From a checkpoint of a small mixture-of-experts model trained on Wikipedia.
Size: 8 layers, vocabulary 8192.
Experts: 64 experts in each of 7 layers, a shared expert of 256 neurons.
Training: a variant of Muon for the experts, 839M tokens, 6402 steps.
Below are experts of layer 3 (counted from 0) of a mixture-of-experts language model. Rows are named router (the router's row for the expert), gate (a neuron's input weights, with its number), up (a neuron's input weights, with its number) and show model dimensions 96-191. Each number is 128 + 24 x the weight over its row's rms, rounded and kept within 0 to 255.
After each expert's rows: a language model's description of what the expert responds to. This comes from a sample of Wikipedia text that the model never trained on.

# expert 30
router [124 151 120 133 125  90  62 130 112  94 129  99 115 136 167 146 150 130 133 150 131 150 121  79 110 138 174 145 118 157 112 133 114 134  88 152 106 124 105 125 109 154 126 154 133 134  99 128 107 113 101 117 126 157  84 194 175 126 138  85  97 112 129  89 106 138  98  77  97 103 135 106 108 117 157 117 148 173 125 127 134  99  90 115  73 119  75 113 181 128 175 119 113 136 107 113]
gate0 [156 156 109 144 121 148 126 105 132 160 146 109 119 137 107 155 133 144 156 149 147 124 178  19 148 126 148 123 127 176 119 148 125  93 172 115 149 146 148 139 128 105  81 128 114 123 141 100 148 120 148 141 155 141  98 156 114 133 130 152 112 107 122 155 117 106 136 113 145 134 156  92 119 155 121 102 124 120 153 175 111 111 107  84 118 133 118 128 122 150  84 135 109  92 119 134]
up0 [123 152 100 128 129 150 157 162 104 128 122 142  90  99 144 156 135 140  66 120 132 127 108 168 124 125 125 111 141 103 152  90 116 136 102 101 123 163 163 147 164 101 151 115 142 106 164 128  64 127 121 117 119 130 144 114 103  93 103 110  98 124  99 138 108 105 151 197 115 130 127 128 130 165 114 117 119 164 116 124 136 112 115 133 131 102 125 110 161  83 124 137 144 111 133 156]
gate1 [148 115 180 134 140 101 109 109 144 131 117 120 147 114 111 162 151 131 141  95 113 128 146 113  91 132 122 150 141 107 122 169 118 127 165 122 124 138 139 122 149 158 153 137 140 139 116 155 111 130 135 121  99 123 146 106 123 139 127  81 122 167 107 101 154 135 149 150 108 110 128 186 129 148 132 120 146 134 177 153 132 181  82 114 118 122 168 127 181 141 105 134 112 154 145 150]
up1 [124 105  83 126 157 158 140 133 103 145 132 157 168 125 130 117 147  96 152 126 132 146 137 159 104 188 190 143 128 137 142 133 127 116 133 112 156 167 135 135  90 109 116 146 157 101  97 129  90 140 112 112 112 113 109 162 120 131 160 135 112 137 113 130 166 178 164 167 135 157 138  88 121 135 154 131 114  95 139  82 138 104 119 128 107 132 111 125 122 157  62 171 128 152 127 169]
gate2 [ 95  90  89 135 115 102 142 127 131 156 130 134 160 115 162  97  95 179 143 100 138 114 101  91 136 155  79 128 173 120 120 146  92 119 161 151 103 106 163 155  91 117  98 136 117 100 149 102  99 128 126 111  89 154 134 121 140  97 134 158 110 133 124  82 116  44 187 128 136 134 104 125 102 148 125 136 136 125 141 171 198  97 145  99 122 113 173 121  98 121 111 121 139 135 100 200]
up2 [142 146  83 135 121  97 120 137 120 114 157 147 132  97 155  95 133 143 116  91 117 132  91 130 149  75 132 167  73 144 142 126 139 146 107 124  91 110 117  82 119 174 145 127 155 176 122 162 103 123 158  89 110 125 118 153 111 119 131 161  84 146 157  65 132  98 138 160 131  84 117 119 133 134 121 148 146 128 151  98 101 118 123 123 113 159 149 132  96 129 152 154 132 125 134 163]
gate3 [111 149 169 127 105 133 114 121 114 122 103 139 176 155 154 119 166 101 110 158 125 135 134 121 156 114 154 164 163 108 144 152 133 134 119 184  89 132 177 155 137 132 121 139 167 123 129 125  89 151 120  84 125  89 148 131 149 119  99 120 116 114 134 154 133 105 183 111 146 131 121 128 115 140 160 129 134 119 139 132 129 145 132 143 174 137 113 106 126 109 124 110 147 138 109 119]
up3 [ 96 106 115 119 158 115 150 135 131 144 204 111 125 137  66 136 133  95 129 170  92 124 115 167 130 112 122 135 121 102 128 125 134 129 115 102 142 173 154 107 140 103 149 138 121 121  97 110 156 104 124  81 123 160 111 102 117 155  93 193 128 154 136 128 140 123 118 171  89 114 188 122 164 100 107 140 126 183 172 137 140 151 108 120  89 127 143 121 104  95 152 104  88  94 130 159]
Digit tokens in tables, scores, coordinates, decimals and measurements, e.g. 92.5 MHz, 1-2, 000, million.

# expert 0
router [115 118 132 146 160 117  93 141 116 109 155 113 102 131  74  90  91 134 154 143 126 120 102  78 131 128 149 194 115 139 158 148 126  80 139 131 121 141 116 142 120 141 121 129 147 139  98 127 109 138  72 143 155 156 117 188 113  96 100 137 112 140 113 109 138 168 113 145 140  84 124 123 112 147 121 124 117 164 121 143 169 117 143  86  89  90 129 159 135 142 145 118 136  96 110  87]
gate0 [136 121 108 133  70 103 112 142 111 150 120 106 116 129 146 120 146  83 114  97 169 127 162 164 145 104 117  99 160  98 141 133  90 144 161  98 111 133 115 121 144  90  75 128 105 113 136 101 161 141 133 130 107 133 160 155 121 148 130 106  81 103 143 144 108 128 124 146 135 110 150 136 123 145 131 144 144 106  56 119 110 158  70 148 143 126 119 140  86 104 136  71 113 137 132 129]
up0 [158 136 121 123 148 131 130 143 120 122 162 130 141 119  93 157 138 149 119 137  84 111 141 144 133 114 124 138 107 124 132 128 142 122 133 129 132  94  79 150 113 121 172 114  99 130 118 177 124 126  90 137 140 167  95 146 114  99 153 129 134  75 139  68 125  98 122 180 112  97 120 144 156 114 144 128 127 115 141 151 151 123 127  63 126  80 122 135 192 144 125 123  43  50 132 135]
gate1 [138 110  99 125 121 136 105 139  92 124 142 127 129 176  94 137 131 151 162 123 154 119  90  95 150 156 142 165  97 131 145 122 150 133 107 136 105 158 156 138 122 107 109  85 119 102 139  97 134 127 140 120 152 101 113 141 147 120 117 101 157 102 162 142 159 141 153 124 135 105  64 126  96  74 105 182 140 137  97 161 122 126 112 149 124 167 129 114 126 127  95 113 126  80 163 115]
up1 [108 133 104 141 152 120  99 120 122 146 127 119 162 156 146 104 145 132 151 133 163 132 130 106 165 123 112 203 123  58 117 128 149 157 151 136  96 142 150 164 188 119  79 111 106  97 141 107 132  89 151 124 123 155 111 121 142  63 128 117 133  81 147 115 148 114 142 115 137 125 114 138  98 199 123 132 130 147 135 145  86 140 147 102 121 111 126 114 117 114 105 141 111  91 158 127]
gate2 [119 145 110 128 130 128 138 143 166 121 122 141 131 159  67 128  97 122 136 130 140 127 152 107 117 158 122 128 131 182 126 144 116  91 138 134 119 131 120 157 158 116 161  78 155 170 125 123 147 133  97 163 150 104 110 134 205 147 117 134  88 140 155 131 143 146 136 145 175 102  93 108 124 141 126 107 109 150 106 177 144 135 120 129 108 134 195 152 136 113 134 130 132 131  94 144]
up2 [ 51 115 140 126 148  77 148 106 138 111 145 123 148 117 131 143  91 154 115 106  95 147 126 123 136 160 148 124 136 159 132 112  94 125 158 139 135 149 122 182 127 168  85  96 125  96 158 116 128 134 131 160 135 109 185 122 102 131  95 112 161 112  83 128 118 137 103  96 155 115 133  98 119  96 119 135 101 121 145 126 111 199 118 150 143 150 102 143 181 129 116 134 100 110 137 155]
gate3 [142 116 118 133 129  83 111 140  92 107 123  74 137 154  87 147 125 121 102 115 108 144  97 122 126 137 140 151 132 152 140 137 149 156 133 114 147 127 156 150 157 111 120 140 180  79 174 117 116 130 133 174 148 108 158 139  93 122 121  80 130 101 102 178 130  92 138 140 157 123 151  74 104 129  93 112 113 147 144 158 132 101 155  94  93 131 114 123 158 171 178 101 138 108 136 127]
up3 [116 164 131 112 118  90 104 162 140 122 112 117 128 153 134 133 175 159 118 115  97 121 121  87 132 107 148 120 141 150 133 154 161 163 100 155 120 144 161 149 150  56 153 119 146 104 121 133 130  98 137 108 110 121 139 185 134 129 119 113 121 115 125 149 138 107 143 149 130  39 131  55 102 162 117  67 128 136 113 181 115  95 127 146 137 119 129 134 173 130 124  78 102 107 115 121]
Possessive 's after names and organisations, apostrophes, and possessive determiners like his, their, its, e.g. Guard's, his father.

# expert 34
router [117 130 137 128 123 168 147 123 121 108 130 159  84 111 133 105 124 132 168 119 140 135 105 107  95 137 140 135 136 111 112 136 104 105 128 170 133  95 113 144 128 155 126 102 168 190 116 116 103 113 133 130 119 119  73 169 139 126 109 103  76 179 119  93 133 129 128  93 150  99 150  99 151 120 123 130 122 141 156 136 148  85 141 117  80 119  88 136 115 126 140 130 123 142  96 137]
gate0 [141 112 104 132 102 130  94 109  97 130 143 144 111  93 153 104 214 180 158  99 145 119 131 113 129 159  97 105 129 162 114 109 123  76 119 134 153  84 129 138 147  81 139 101 128 151 115 114 116 115  82 160 142 130 152  96 109 133 109 145  85 125 128 132  92 143 156  94 111 144 126 155 148 119 121 207 137 104 123 149 142 139 114 100 132  97 137 134  88  97 157 147 132 101 101 137]
up0 [119 131 148 131 121 168 182  87 146 108 116 109 169 134 120  87 149 126 120 120 115 112 150 156 123 138 162 157 114 102 142  90 152 146 112 164 140 148 126  85 175 143 132 126 157 134 107 108 138 125  91 117 103  88 132 119 123 144 111 133 122 128 121 144 123 137 129 118 126 118 108  93 103  97 146 108 131 141 131 148  81 112 107 135 104 153 157 134 140 189 105 139 149 127 128 147]
gate1 [131 115  99 126 163 173 172 174 110 126 139 159 163 136 157  97 137  93 110 143 128 121 139 121 108 169 140 110 128 173 108 154 148 143 135 145 146 116 147 141 149 121 112 116 109 139 117 114 120 138  95 149 172 158  78 121 171 179 150 107 102 114  97 155 144 128 100 106 134 118  93 100 106 149  60 108 139 104 139 117 102 176 153 159 106 136 104 121 123 146 119 153 148 108 114 111]
up1 [141 132 141 138 140 100 136 107 139 163 133 152 116 143  95  81  94 129 125 144  95 124 142 145 100 168  87 111 110 107 136  88 128 126  92 114 121  79 108 112 141 164  98 121 113 128 143 116 111 114 104 102 169 151 133 115 155 141 176 119 140 139 103  77 102 100 123 149 128 122 153 157 116  78 113 159 132 106 154 154 136 128 150 170  93 139 136 142 112 149 154  98 143 139 149 116]
gate2 [131 108 176 137 141 130 104 100 153 107 126 128 152 166 160 129  64 184  98 160 132 134 110 151 149 133  82 133 171 104 141 100 125 129 119 137 102 116 158 107 104 161  96  89 116 136 187 105 125 149 123 160 109 143 141 150 113  92 109 125 104 127 165 140  84 107 116 135 111 121 133 121 109 108 121 144 114 137 109 160 124 190 154 147 129 118 170 138 151 162 141 164 129 138 118 162]
up2 [128 193  99 132 112  93 139 171 142 142 110 136 128 123 118  89 162  67 167 130 151 118 158 144  93 135 136 140 107 122 129 142 144 134 104 115 155 110 119 143 152  81 150 165 123  95 137 144 146 151 107 125 157 118 130 147 105 135 142 154 136 119 114 141  98 140 157 124 142 139 121 133 128 168 152 113 133 177 124 114 106 124 135 119 128 149 117 115 133  88 141  98 157 117 152 146]
gate3 [ 86  83 116 133 128 110 163 113 120 125 180 115  97 158 112 137 142 145 123 121  99 126 137 128 103 120 176  81 142 125 144 116 145 134 118 130 125 123 129 133  94 120 106 151 104 111 166 135 170 102 109 113 116 127 151 129 205 140 161  69 117 123 134 105 151 141 111  92 121 109 107 128 121  92 111 128 128 157 152 127 172 134 144  82 137  91 102 119 129 177 132 121  76 107 124 139]
up3 [177 101 119 129 121  87 161 140 176 127 142 165 142 141 118  79 161 134 159 101  93 147 114 125 118 112 109 113 101 138 123 113 102 118 164  89 176 131 120  93 131 146 140 133 139 167 120 149 138  83 147 123 105 117 159 148 113 148 137 120 136 112 159 102 128 109 137 133 112 118 105 122  88 141 153 120 139 127  81  98 114 115 134 109 106  88 123 134 111 116 139 120 126 115 137 129]
Table cell separators opening rows, list dashes, heading equals signs and Win or Loss entries in Wikipedia tables and lists.

# expert 16
router [ 97 131  91 147 131 121 146 141 163 131 181 110 143 105 150 165 128  87 156 112 150 142 111  86 106 146 124 131 127 100 180 132 119 122  86 118  83 114 132 110 150 130 147 116 146 159 107 151 138 100 114 159 112 136 112 161  89 141  79 108 100 139 165 101 108 155 161 132 133 130 168 150 132 125 150 104 126 136 128 125 144 102 146 154  98 128 121 163 145 118 109 117 129 114 151 161]
gate0 [144 130  71 112 122 114 124 123 127 168 127  85 163 117 143 146 150 131 152 101 111 136  98  86 125 118 130 142 119 105 124 144 110 110 134 141 102 132  90 119 174  99  41 174 137 156 125 172 112 179 171 140  77 126 114  84 123 136 100 121 173 153 140 129 178 141 148 148 138 117 141 140 138 123 158 151 106 146 106 132 160 160 118 101 110 140 108 111  97 115 126 134 134 115 136 113]
up0 [101 106  87 119 133 128 119 179 133 133 118 109 143 124 141 147 118 120 142  94 104 119 103 148  95 130 129 155 124 151 122 130 106 103 123 126  97 140 129 119 156 142  89  95 142 123 137 205 110 157 139 144  87 139 157 125 126 135 135 141 158 134 100 164 162 153 118 162 119 127 128 133 140 106 145 137 107 162 106 104 148 153 132 157 113 103  89  99  85 133 159 142 140 133 132  78]
gate1 [ 71 130 130 130 160 117 159 149 111 101  93 119 108 129 119 123 177  99 149 109  80 132 129 102 134 166 142 151  89 163 133 100  96 162  88 126 139 123 119 100 157 122 121 130 143 100 130 131  96 127 164 105 113 113 130 111  75 159 156 107 117 142 153 130 125 144  86  94 127  97 126 102 144 112  94 119 117 110 118 167 133 100 164 127 161 162 141 125 122 125 115 169 145 122 118 163]
up1 [158 128 126 126 118 128  98  92 149 132 161 121 138 123 119 151  81 126 115 136 155 131 107 153 101  97 111 117 146  74 130 133 144  73 163 122 130 135 117 143  99 167 116 102 120 139 105 116 140 101 104 110  99 168 119 104 108 126 148 151 120 115 129 103 134 123 146 141 143 166 116 135  96 160 162 144 137 108 134  89 117 141 100 111  75  75 100 121 152 141 113 100 105 146 156 128]
gate2 [147 132 143 116 111 161 114 116 144 112 150 100 155 136 184 107 108 161 118 112 112 155 128 130 155 178 148 112 111 119 126 144 120 149 146 140 107 171 197 137 134 110 132 107 157 156 104 129 102 117 109 152 152 131 149 113 115 120 149 118 152  95 198 131 100 123 115 134 112 160  78 167 158 100 174 105 122 173  99 117 119 119 132 152  97 138 135 131 139 136 138 146 125 117 123 135]
up2 [141 123 149 116 184 141  88 107  91 109 114 123 133 118 109 161 128 131 107 108 126 135 114  75 143 119 110 108 139 142 106 104 122 157 100  94 147 170 153 112 135 165 149 160 125 137 133 136 119 140 167  92 147 132 154  99 132 133  77 122 104 115  83 122 112 185 128 148 147 170 163 142 135 115 147 158 108 167  59 120 125 136 127 113 106 171 142 137 134 140 160 151 131  77 138 154]
gate3 [ 95 112  98 122  92 106 149 128 132 147 137  77 108 138  77 142  73 134 107 141 105 134 147 113 136 104  91 123 127 163 138 132 126 143 116 111 131 121 101 124 131 158 155 132 117 192 163 150 137 116 145 145 106 138 156 153 107 152 124 150 151 104 135 119 136 172 126 136 122  67 132 160 150 150 131 150 139 158 119 105 104 156 134 155 112 145 114 114  99 147 110 114 126 138 126 110]
up3 [ 78 128 146 121  74 128 145 153 108 121 147 111 110 164 153 116  93 102 121  98 125 135 130  87 108  96 113 139 156  87 142 117 132 153 107  94 107 105  81 132 165 109 126 117 147 156 157 125 112 126 109 124 127  91 138 160 100 123 148 160  92 124 124 139 157 153 125 101 154 108 150 139  73 161 143 116 136 164 127 137 104 179  77 141  99 113 130  97 151 141 101 132 120 122 129 132]
First three digits of a year in dates and tables, such as 201 in May 10, 2014, or 198 in 1980s.

# expert 24
router [ 93 123 132 120 149 154 130 130  98  95 156  93 116 124  98 114  91 121 134 143 148 119 114  39 102 105 112 133 161 155 149 122 122 151  84 185  80 128  88 134 125 147 127 130 167 116 113 104 115 155 127 148 133 174 119 168 128 137 118 116 101 195 119 120 133 120 141 158 106  99 116  96  99 102 135 131 147 168 143  94 130  81 110 114  97 113 106 136 155 109 128 170 122 134 134  99]
gate0 [141  90  99 131 127  95 129 144  89 139 124 114 171 114 101 113 145 128 186 140 137 125 137 148  90 141  88 135 147 139 126 161 133 138 125 152 122 129 115 129 109 114 157 123 142 136  86 127 141 117 174 144  82 131 165 132  94 212 159 141 127 126 140 167 143 121 101 141  70 111 117 113 101 151 121  87 134 121 125 141 128 154 111  91  88 151 164 134 141 104 125 118 180 125 118 160]
up0 [155 158 104 131 141 104 139 155 127 138 142  94 118 105  81 133 139 162 148 125 121 129 187 112 130 130  82 118  98 147 132  94 142 133 137 134 152  93 129 148 106 117 115 134 139 119 136 159 164 116 120 143 128 129 146 176 138 118 101 114 130 105 119 117 181 122 108 123 100 146 162 103 122 144 123 148 139 147 120  90 152 125  76 111 171  94 105 131 107 142 120 158 129 122 107 118]
gate1 [157 100  78 136 102 137 130 128 102 114 108 116  92 135  94 105 151 136  86 139 113 117 177 129 130 144 118 126 154  88 131 147 102  99 132 122 139 125 114 126 131 129 136  78 113 166 104 134 107 130 125 144 127 100 135  94 111  89 153 178 137 128 135 111 115 120 118 160 168 140 156 122 133 164 101 152 130  95 135  97 120 128  99 111 128  99 137 119  88 147  83 125  91  83 112 154]
up1 [148 141 129 127 127 158 133 136 133 125 130 147 106 117 198  93 135 123 116 142 143 122 132 132 115 120 125 147 116 111 132 146 133 148 100 123 138 122 119  91 152 114 131 101 107 118 114 123 128 110 132 109 113 142 115 140 161 168 137 117 203  98 130 117 115 135  99 125 120 150 100 120 104 127 122  96 137 164 114 155 101 174 100 130 160 152 144 141  52 163  63 105 109 141 161 114]
gate2 [111 148 124 137 119  93 149 158 101 114  90 137  71 156 141 144 114  98 129 115 101 129 162 143 124  88 104 143 128 163 126 125 137 160 164 115  89 122 138 123 145  89  90  90 120 157 135  79 142  87 127 157 148 156 131 146 113 172 158 131 126 113 112 132 138 171 136 103 126 136 140 127 145 150 130 151 135 130 104 118 159 151 136 124 136 123 118 129  85  93 128 114 126 152 114 137]
up2 [ 86 140 148 138 119 131 126 118 109 107 137 158 112 129 128 148 106 110 110 134 105 134 128 149 157 121 128 135 124 123 121  99 145 103 169 139 151 125 144  84 130 166  91 128 118 155 141 130 157 123 101 150 138 147 107 114 122 174 125 146 137 123 110 116 130 121 139 108 108 124 116 133  84 165  96 154 135 110 109 126 142 161 159 109 146 138 115 132 132 136 132 137 101 169 123 111]
gate3 [ 80 128  95 109 143 119 120 150 130 121 150 166 130  84 111 133 129 126 128 144 141 136 142 156 156 118 128 145 131  58 132 116  93 139 147 118 101 126  92 126 123 163 118 113 100 145 107 137 130 129 126 164 125 123 122 118 121  80 109 125 122  95  81 102  90  73 116 132 176 132 127 117 116 136 131 149 144 135 117 115 131 114  79  92 148 139 175 126 100 142 136 157 165 148 151 126]
up3 [138 134 125 138 157 173 101  96 178 140 164 121 133 125 109  94 139 127 175 132 113 114 122 127 128 151 147 118 138 184 139 121 145 101 128 139  95 153 173 166 136 138 141 133 157 108 137  92  89 148 121 107 134 137 140 133 140 148  91 114 132 150 123 129 159 121 124 133 113 138 188 127 109 157 102 112 105 135 136  97 110 128 165 143 143 140  95 135 130 126 139 153 120  99 107 146]
Articles, possessives and quantifiers after of, in, for, to, e.g. the United, his parents, two floatplanes, several.

# expert 8
router [100 104 138 150 153 140  79 130 107 103 135 148 158 125 130  95  96  82 177 132 131 131 154 125  84 111 109 159 120 136 145 173  99 103 129 161 121 137  93 149 123 129 124 116 136 149 113 149 104 131 132  67 100 129 120 127  96 116 132 125 108 138 191 128  98 123 133 107 109  81  87 105 133 123 147 139 105 116 115 176 126 127 118 116  59 103 127 133 129 128 132 110 174 110 101 133]
gate0 [106 157 124 131 143 147  67 143 106 146 185 156 178 135 173 108 158 137 157 146 114 118 111 106 123 150 146 136 147 143 118 149 166 121 114 131 132 119 137 106 136 149 115  96 165 147 147 151 119 149 139 141 101 126  86 144 140 136 129 136 172 166 118 113 148 116 130  91 158 130 114 131 133 138 109 126 148 118 122 112 129 116 109 135 137 133 125 143 105 131 139 130 124 122 166 147]
up0 [172 115 147 119 127 124  97 137 152 125 134 129 105  78  94 120 126 104 128 132 158 114 153 118 153 135 132 130 129 149 141  93 102 150 129 117 139 148 116 100 128 102 169 110 173 114 125 116 133 120 138  79 139  96 104 139  99 160 108 138 143 132 120 101 145 136 149 149  92  84 124 142 119 131 171 111 141  78 103  93 138  98 135 197 123 161 137 136  92 157  99 123 115 145 133 142]
gate1 [167 128  71 129 135 138 165  98 128 129 125 167 146 143 190 108 179 133 117 165 183 129 152 131 126 125  85 121 142 149 133  95 128 118 181 105  96  93 105 129 132 119 175 195 144 171 151 128 106 144 120 155 113 106 163 152 167 144 128 113 168 141 124  88 140 133 140 112  73 118 162 140  96 132 127 110 125 145 127 114  82 127 137 111 132  94 133 163  94 146 159 105 124 137 130 114]
up1 [ 86 100 118 134 137 137 141 150  93 139 113  87 130 142 140 178  88  97 144 116 108 134 135 135 140 105 118 136 145 155 143 133 113  77 108 123 162 133 136 108 150 135 129  88  88 117 104 106 123 118 173  77 105 145  87 146  85 136 123 159 118 140 121 185  99  95 114 146 189 134 164 112 158 135 132 127 132  96 117  89 129 123 106 178 138 142 148 100 125  99  97 154 114 141 165 158]
gate2 [120 142 171 147 101 132 119 136 115 109 130  95 111  86 122 124 150 165 102 105 135 107 152 159 177 177 112  83 123  99 146 106 158 111 136  90 182 120  99 125 112 122 146 111 148 149 134 119 156 109 168 137 151 125 113 141 137 139 166 111 115 121 142  85 107  97 120 162 141 109 139 116 131 167 179 156 138 163 149 120 159 109 139 165 117 108 125 141 156 115 154 169 156 142 119 113]
up2 [143 113 104 111 157 134 111  95 156 133 125 144 124 151 131 140 106  76 150 117 143 127 133  98 131 131 185 110 189 128 120 134 107 162 128 179 140 129 191 191 100  83 172 129 125 125 116 120  99 137  94 134  75 120 120 124 136 139 135 131 145 162 171 154 168  97 132 140 112 123 114 124  91  99 112 121 112 100 140 139 143 131 146  94 147 126 177 139 156 122  90 106 105 131 121 107]
gate3 [132 141 130 121 105 138 175 124  91 138 105  89 159 116 148 129 105 133 141 137 123 125 132 149 119 125 142 135 137 151 137 107 108 147 168 147 131 157 145 115 115  95  90 125 173  96 131  94 137 123 133 101 147  88  90 131 124 107 141 128 173 138 137 102 140 120 106 158 128 103 115 171 155 119 154  83 117 132 114 140 143 105  98  97 166 162  76 138 137 152 101 139 133 145 152 170]
up3 [126  86 130 141 115  82 110  95 122 138  96 164  86 145  66 109 136 140 107 127 135 126 135 104 153  99 124 160 114 115 134 136 182 175 106 132 137  79 125 158 169 144  98 177 102 142 144 156 147 108 140 140 152 145 132 152 117  97 100 110 110  96 206 138 128  67 125  96  89  69 104 127  98 108 127 192 111 164 154 151  87 112 136 163  99  87 138 109 126 111 158 147 150 129 109  92]
Numeral tokens in scores, percentages, goal minutes, coordinates and measurements, e.g. 34–45, 87%, 24'.

# expert 21
router [121 124 110 159 134 124 103 151 125 125 160 139 143 117 138 145 100 120 140  90 118 110  96  65 113  92 100 159 159 146 153 153 119 148 131 153 105 105 129 109 117 173 124  83 145 152 126 127  83 156 135 120 125 158 114 173  88 156  79 163 110 142 152 113 142 126 128 135 167 136 141 139 151 122 123 123 135 159 150 143  96  85 130 118 111 133  91  93 155 123 156 110 146 147 128  85]
gate0 [143  94 156 121 147 146  81 159  92 136 144 158 143 119 164 143 140 114  93 137 133 133 174 129 138 122 128  90  92 120 144 127 102 172 150 113 182 110 141 114 125 128 106 124  75 120 124 123 116 132 158 149 158 161 121 165 130 145 136 141 117 121 148 203 159 146 172 135 134 107 148 172 140 166 140 165 137 106 143 106  73 139 133 137 135 107 134 135  96 183 154 101 128 119 145 104]
up0 [144 138 117 134 134 148 142 149 124 118 153  94 106 127 156 154  87 123  45 111 110 119  68 162  86 127  68 152  84 144 109 131 164 132 130 133 160 108 142 102  99 168 136 165 172 148 131 125 101 132 149 144  86 136 140 100 100 167 115 114 117 126 153 148 129  92 120  99 147  95 101 137 144 111 148 162 107 134 107 123 130 140 151  94 148 103 149 140 103 106 129 122 148 149 117 129]
gate1 [130 150 113 138 106 107  95 106 134 118 158 145 114 142 144  88 130 108 127 130 154 141 159 165 161 134 103 100 126 122 125 120 145 160 133 120 144 134 125  79 105 131 135 122 123 135 148 131 130  96 117  98  95 172 130 160 150 176 114 102 110 140 170 113 174  93 104 173 107 117 123 115 103  96 149 130 121 141 146  74 108 121 149 131 192 157 100 131 110  83  99 130 132 110 143 120]
up1 [143 137  76 136 137  88  89 115 148 121 148 118 106 182 129 148 144 123 125 127 159 123 116 106 141 161 107 149 113 113 166 132 174 161 145 114 139 126 191 109  94 128 132 172 153 138 150 106 109 124 145 125 147 105 134 130 120 146 125 146 140 132 136  99 131 125 137 148  95  95 158 137 127 137 182 134 123 155 142  45 114 110 109  80 177 116 144 136 121 147 119 118 150 123 133 103]
gate2 [143 139 121 133 171 107 110 173 102 114 203  95  79 103  81 125 125  50 140 136 148 132 137 115 129 146 146  92 153 124 128 118 149 115 157 129 159  99 114 141 169  81 144 126 155 163 128 131  92 161 134 134 104 142 135 118 177 124 108 114  91 106 157 128 137 123 125 102 137 157 109 102 132 140 129  92 131 127 123 139 132 106 133 123 140 146  98 110 161 149  94 178 129 147 122 195]
up2 [164 137 135 122 140 122 123 154 104 131 150 138 139 147  98 115 132 119 128 120 123 117 137 120 143 128 156 133 155 164 127 140 100  95 134 109 105 128  97 131 116 119 118 152 124 186 120 129 108 147 120 132 153 119 162  95 149 117 110 128 148 120 108 170  96 133 143 109 151 120 130 151 145 139 148 146 103 101 127 154 138 117  77 120  75 178 144 131 101 126 100 133 182 136  83 127]
gate3 [148 141 104 127 177  93 150 112 141 125 141 114 128  99 111 113 162 101  97 125  88 141 105 150 146 136 129 160 143 130 124 138 118 163 165 151 138  91 104  98  93 148 146 119 132 113 115 101 100  91 117 159 178 154 112 125 122 104  63 132  96 106 132  93 133 135 131 135 138 121 118  78 146 138 155 150 138 138 134 147  83 109 110 148 154 139 164 111 166 141 129 112 155 165 114  87]
up3 [166 136 123 119 157  83 107 116 140 134 158 108 122  76 111 117 122 127 125 104 106 134 110  80 138 133 115 142 172 164 123 113 151 131 130 145 120 112 128  88 128 127 115  69 170 135 104 103 126 101  90 105 149 132 150 128 149 139  78 137 127  94  99 141  88 143 138 146 145 130  81 119 152 113 116 182 147 133  99 105 130 102 124 112 142 149 114 101 174 126 149 112 135 181 125 166]
Apostrophes before possessive s, plus hyphens, dashes, quotes and stray byte pieces, such as Charlie's, Hardt's, d'Arte, 91–88.

# expert 38
router [ 82 109 117 134 154 150  73 141 113  97 131 107 146 104 108 140  98 113 147 107 166 138 175  93 122 127 171 128 114 121 131 112  77 135 140 118 130 110 106 126 118 181 148 143 108 183 130 155 125 102 117 155  93 120 106 124 136 128  90 136 123 173 138  85 141 166 149 133 115 110 110 119 114 136 122 149 116 160 109 109 163  88 123 120 117 118 115 138 144 128 121 126 153 182 123 108]
gate0 [137 135 131 121 147 144 121 154 109 132  94 133 143 160 124 131 138 126  94 117 126 108 133 132 177 130 144 142  65 158 133 129 134  97 141 122 190 108 145 131 140 144 125 148 171 136  99 151 139 127 131 125 140 115 140  91 157 113 139 146 122 114 165 154 123 118 131 121 151  94 108 137 118 121 165 123 121  76 128 104 140 129 122  97 116  71  94 129 102 115 175 124 122 119 109 114]
up0 [167 176 123 125 139 143 161 147 129 142 156 101  95 115 147 134  94 197 167  96 111 134 127 116 105  99 112 101 125 133 142  90 137  96 109 133 134 179 114 117 121 127 107 145  95 141 125 146 148 128 147  96 134 129  92 126 109  65 149 101  93  85 109 137 138 123 157 151 138 140 133 128 147 174 109 104 145 147 144 157  87 113 121 135 119 172 131 111 131 143 138 130 145 127 129 120]
gate1 [111 117  55 115 117 151 100 129 119 127 115 141 107 114 148  76  96 137 190 145 147 126 143 106 146 130 192  82 137 155 113 213 122 153 165 121 120 126 141 171  85 164 122 117 108 166 125  88 134 107 143  64 113 143 131 160 114  95 132 103 104 165 118 118 131 165 129 111 145 136 149 131 120 112 116 124 118 144 150 138 100  99 113 119 114 106 121 152 144  86 146 134 131 153 103 118]
up1 [128 147  94 128 110 119 139 139 141 145 150  95 138 127  87 130 129 152 153 120 150 115 175 162 124  98 141 143 130 148 126 115 136 131 139 159 109 101 187 146 152 103 159 190 114 107 111 159 133 129 155 110 117 110 138 136 117 177 142 118 137 138 131 117 136 106 106 135 128 154 133 116 119 153 173 114 129 114 130 111  70 133 109 135 166 109  95 127  75  78 157  96 111  70 128 125]
gate2 [140 115 116 131 116 107 145 126 169 129 151 143 126 110 136 122 141 104  93 166 117 137 124 147 140 134 137 173 113  85 132  99 188 178 127 102 129 115 155 123 137 153  87 148 137 113 100 160 127 138 169 179 132 138 156 146 134  97 113 143 151 163  99  97 143 136 116 152 119 148 108 110 112 156 135  80 139 170 121 134 117 119 137 126 124 155 102 140 151 201 142 162 132  86 112 143]
up2 [145 132 113 124 159 113 129 120 112 136 132 113 167 169  86 171 107 156 150 142 103 123 123 118 127 100 174 102 104 153 126 199  99  78 109 125 139 158 136 129 100 145 134  85  96 151 117 127 176 121 108  48 113 122 143 103  68 150 175 133  92 139 200 144 112 136 133 121 134 126 107 103 128  99 103 158 136  96 139  94 110 171  92 149  82 131 158 134 150  87 112 122 136 156 128 124]
gate3 [119 146  88 125 119  87 139 122 122 156 131 104 113 116 110 146 137 144 193 110 145 133 123 146 144 153 107 121 127 179 116 102 171 136 134 128 134 133 136 143 149 127  96 142 155 154 145 124 119 145 174 139 151 147 128 118 132 123 160 118 154 113 161  95 109 139 144  74 116 121 114 158 137 157 136 162 136 152 134 183 156 130 130 112 109  96 166 120 122  81 125 128  96 120 123 144]
up3 [113 144  94 123  97  78 140 116 122 128  96 117 139 110 126 153 155 122 179  54 149 143 117 145 131 122 114 133 132 161 106  93 158 154 108 127 162 158 146 145 128 162  94 158 134 168 125 106 124 180 143  99 140 126 112 133 141 129 174 131 160 117 130 133 131 155 162 116 149 120 121 156 132 151 136 177 141 164 152 181 129 149 113 117  88  71 172 133 108 104 117 122  93 148 134 134]
Pipe characters between cells in wiki tables, especially after names, numbers and stats in sports or roster rows.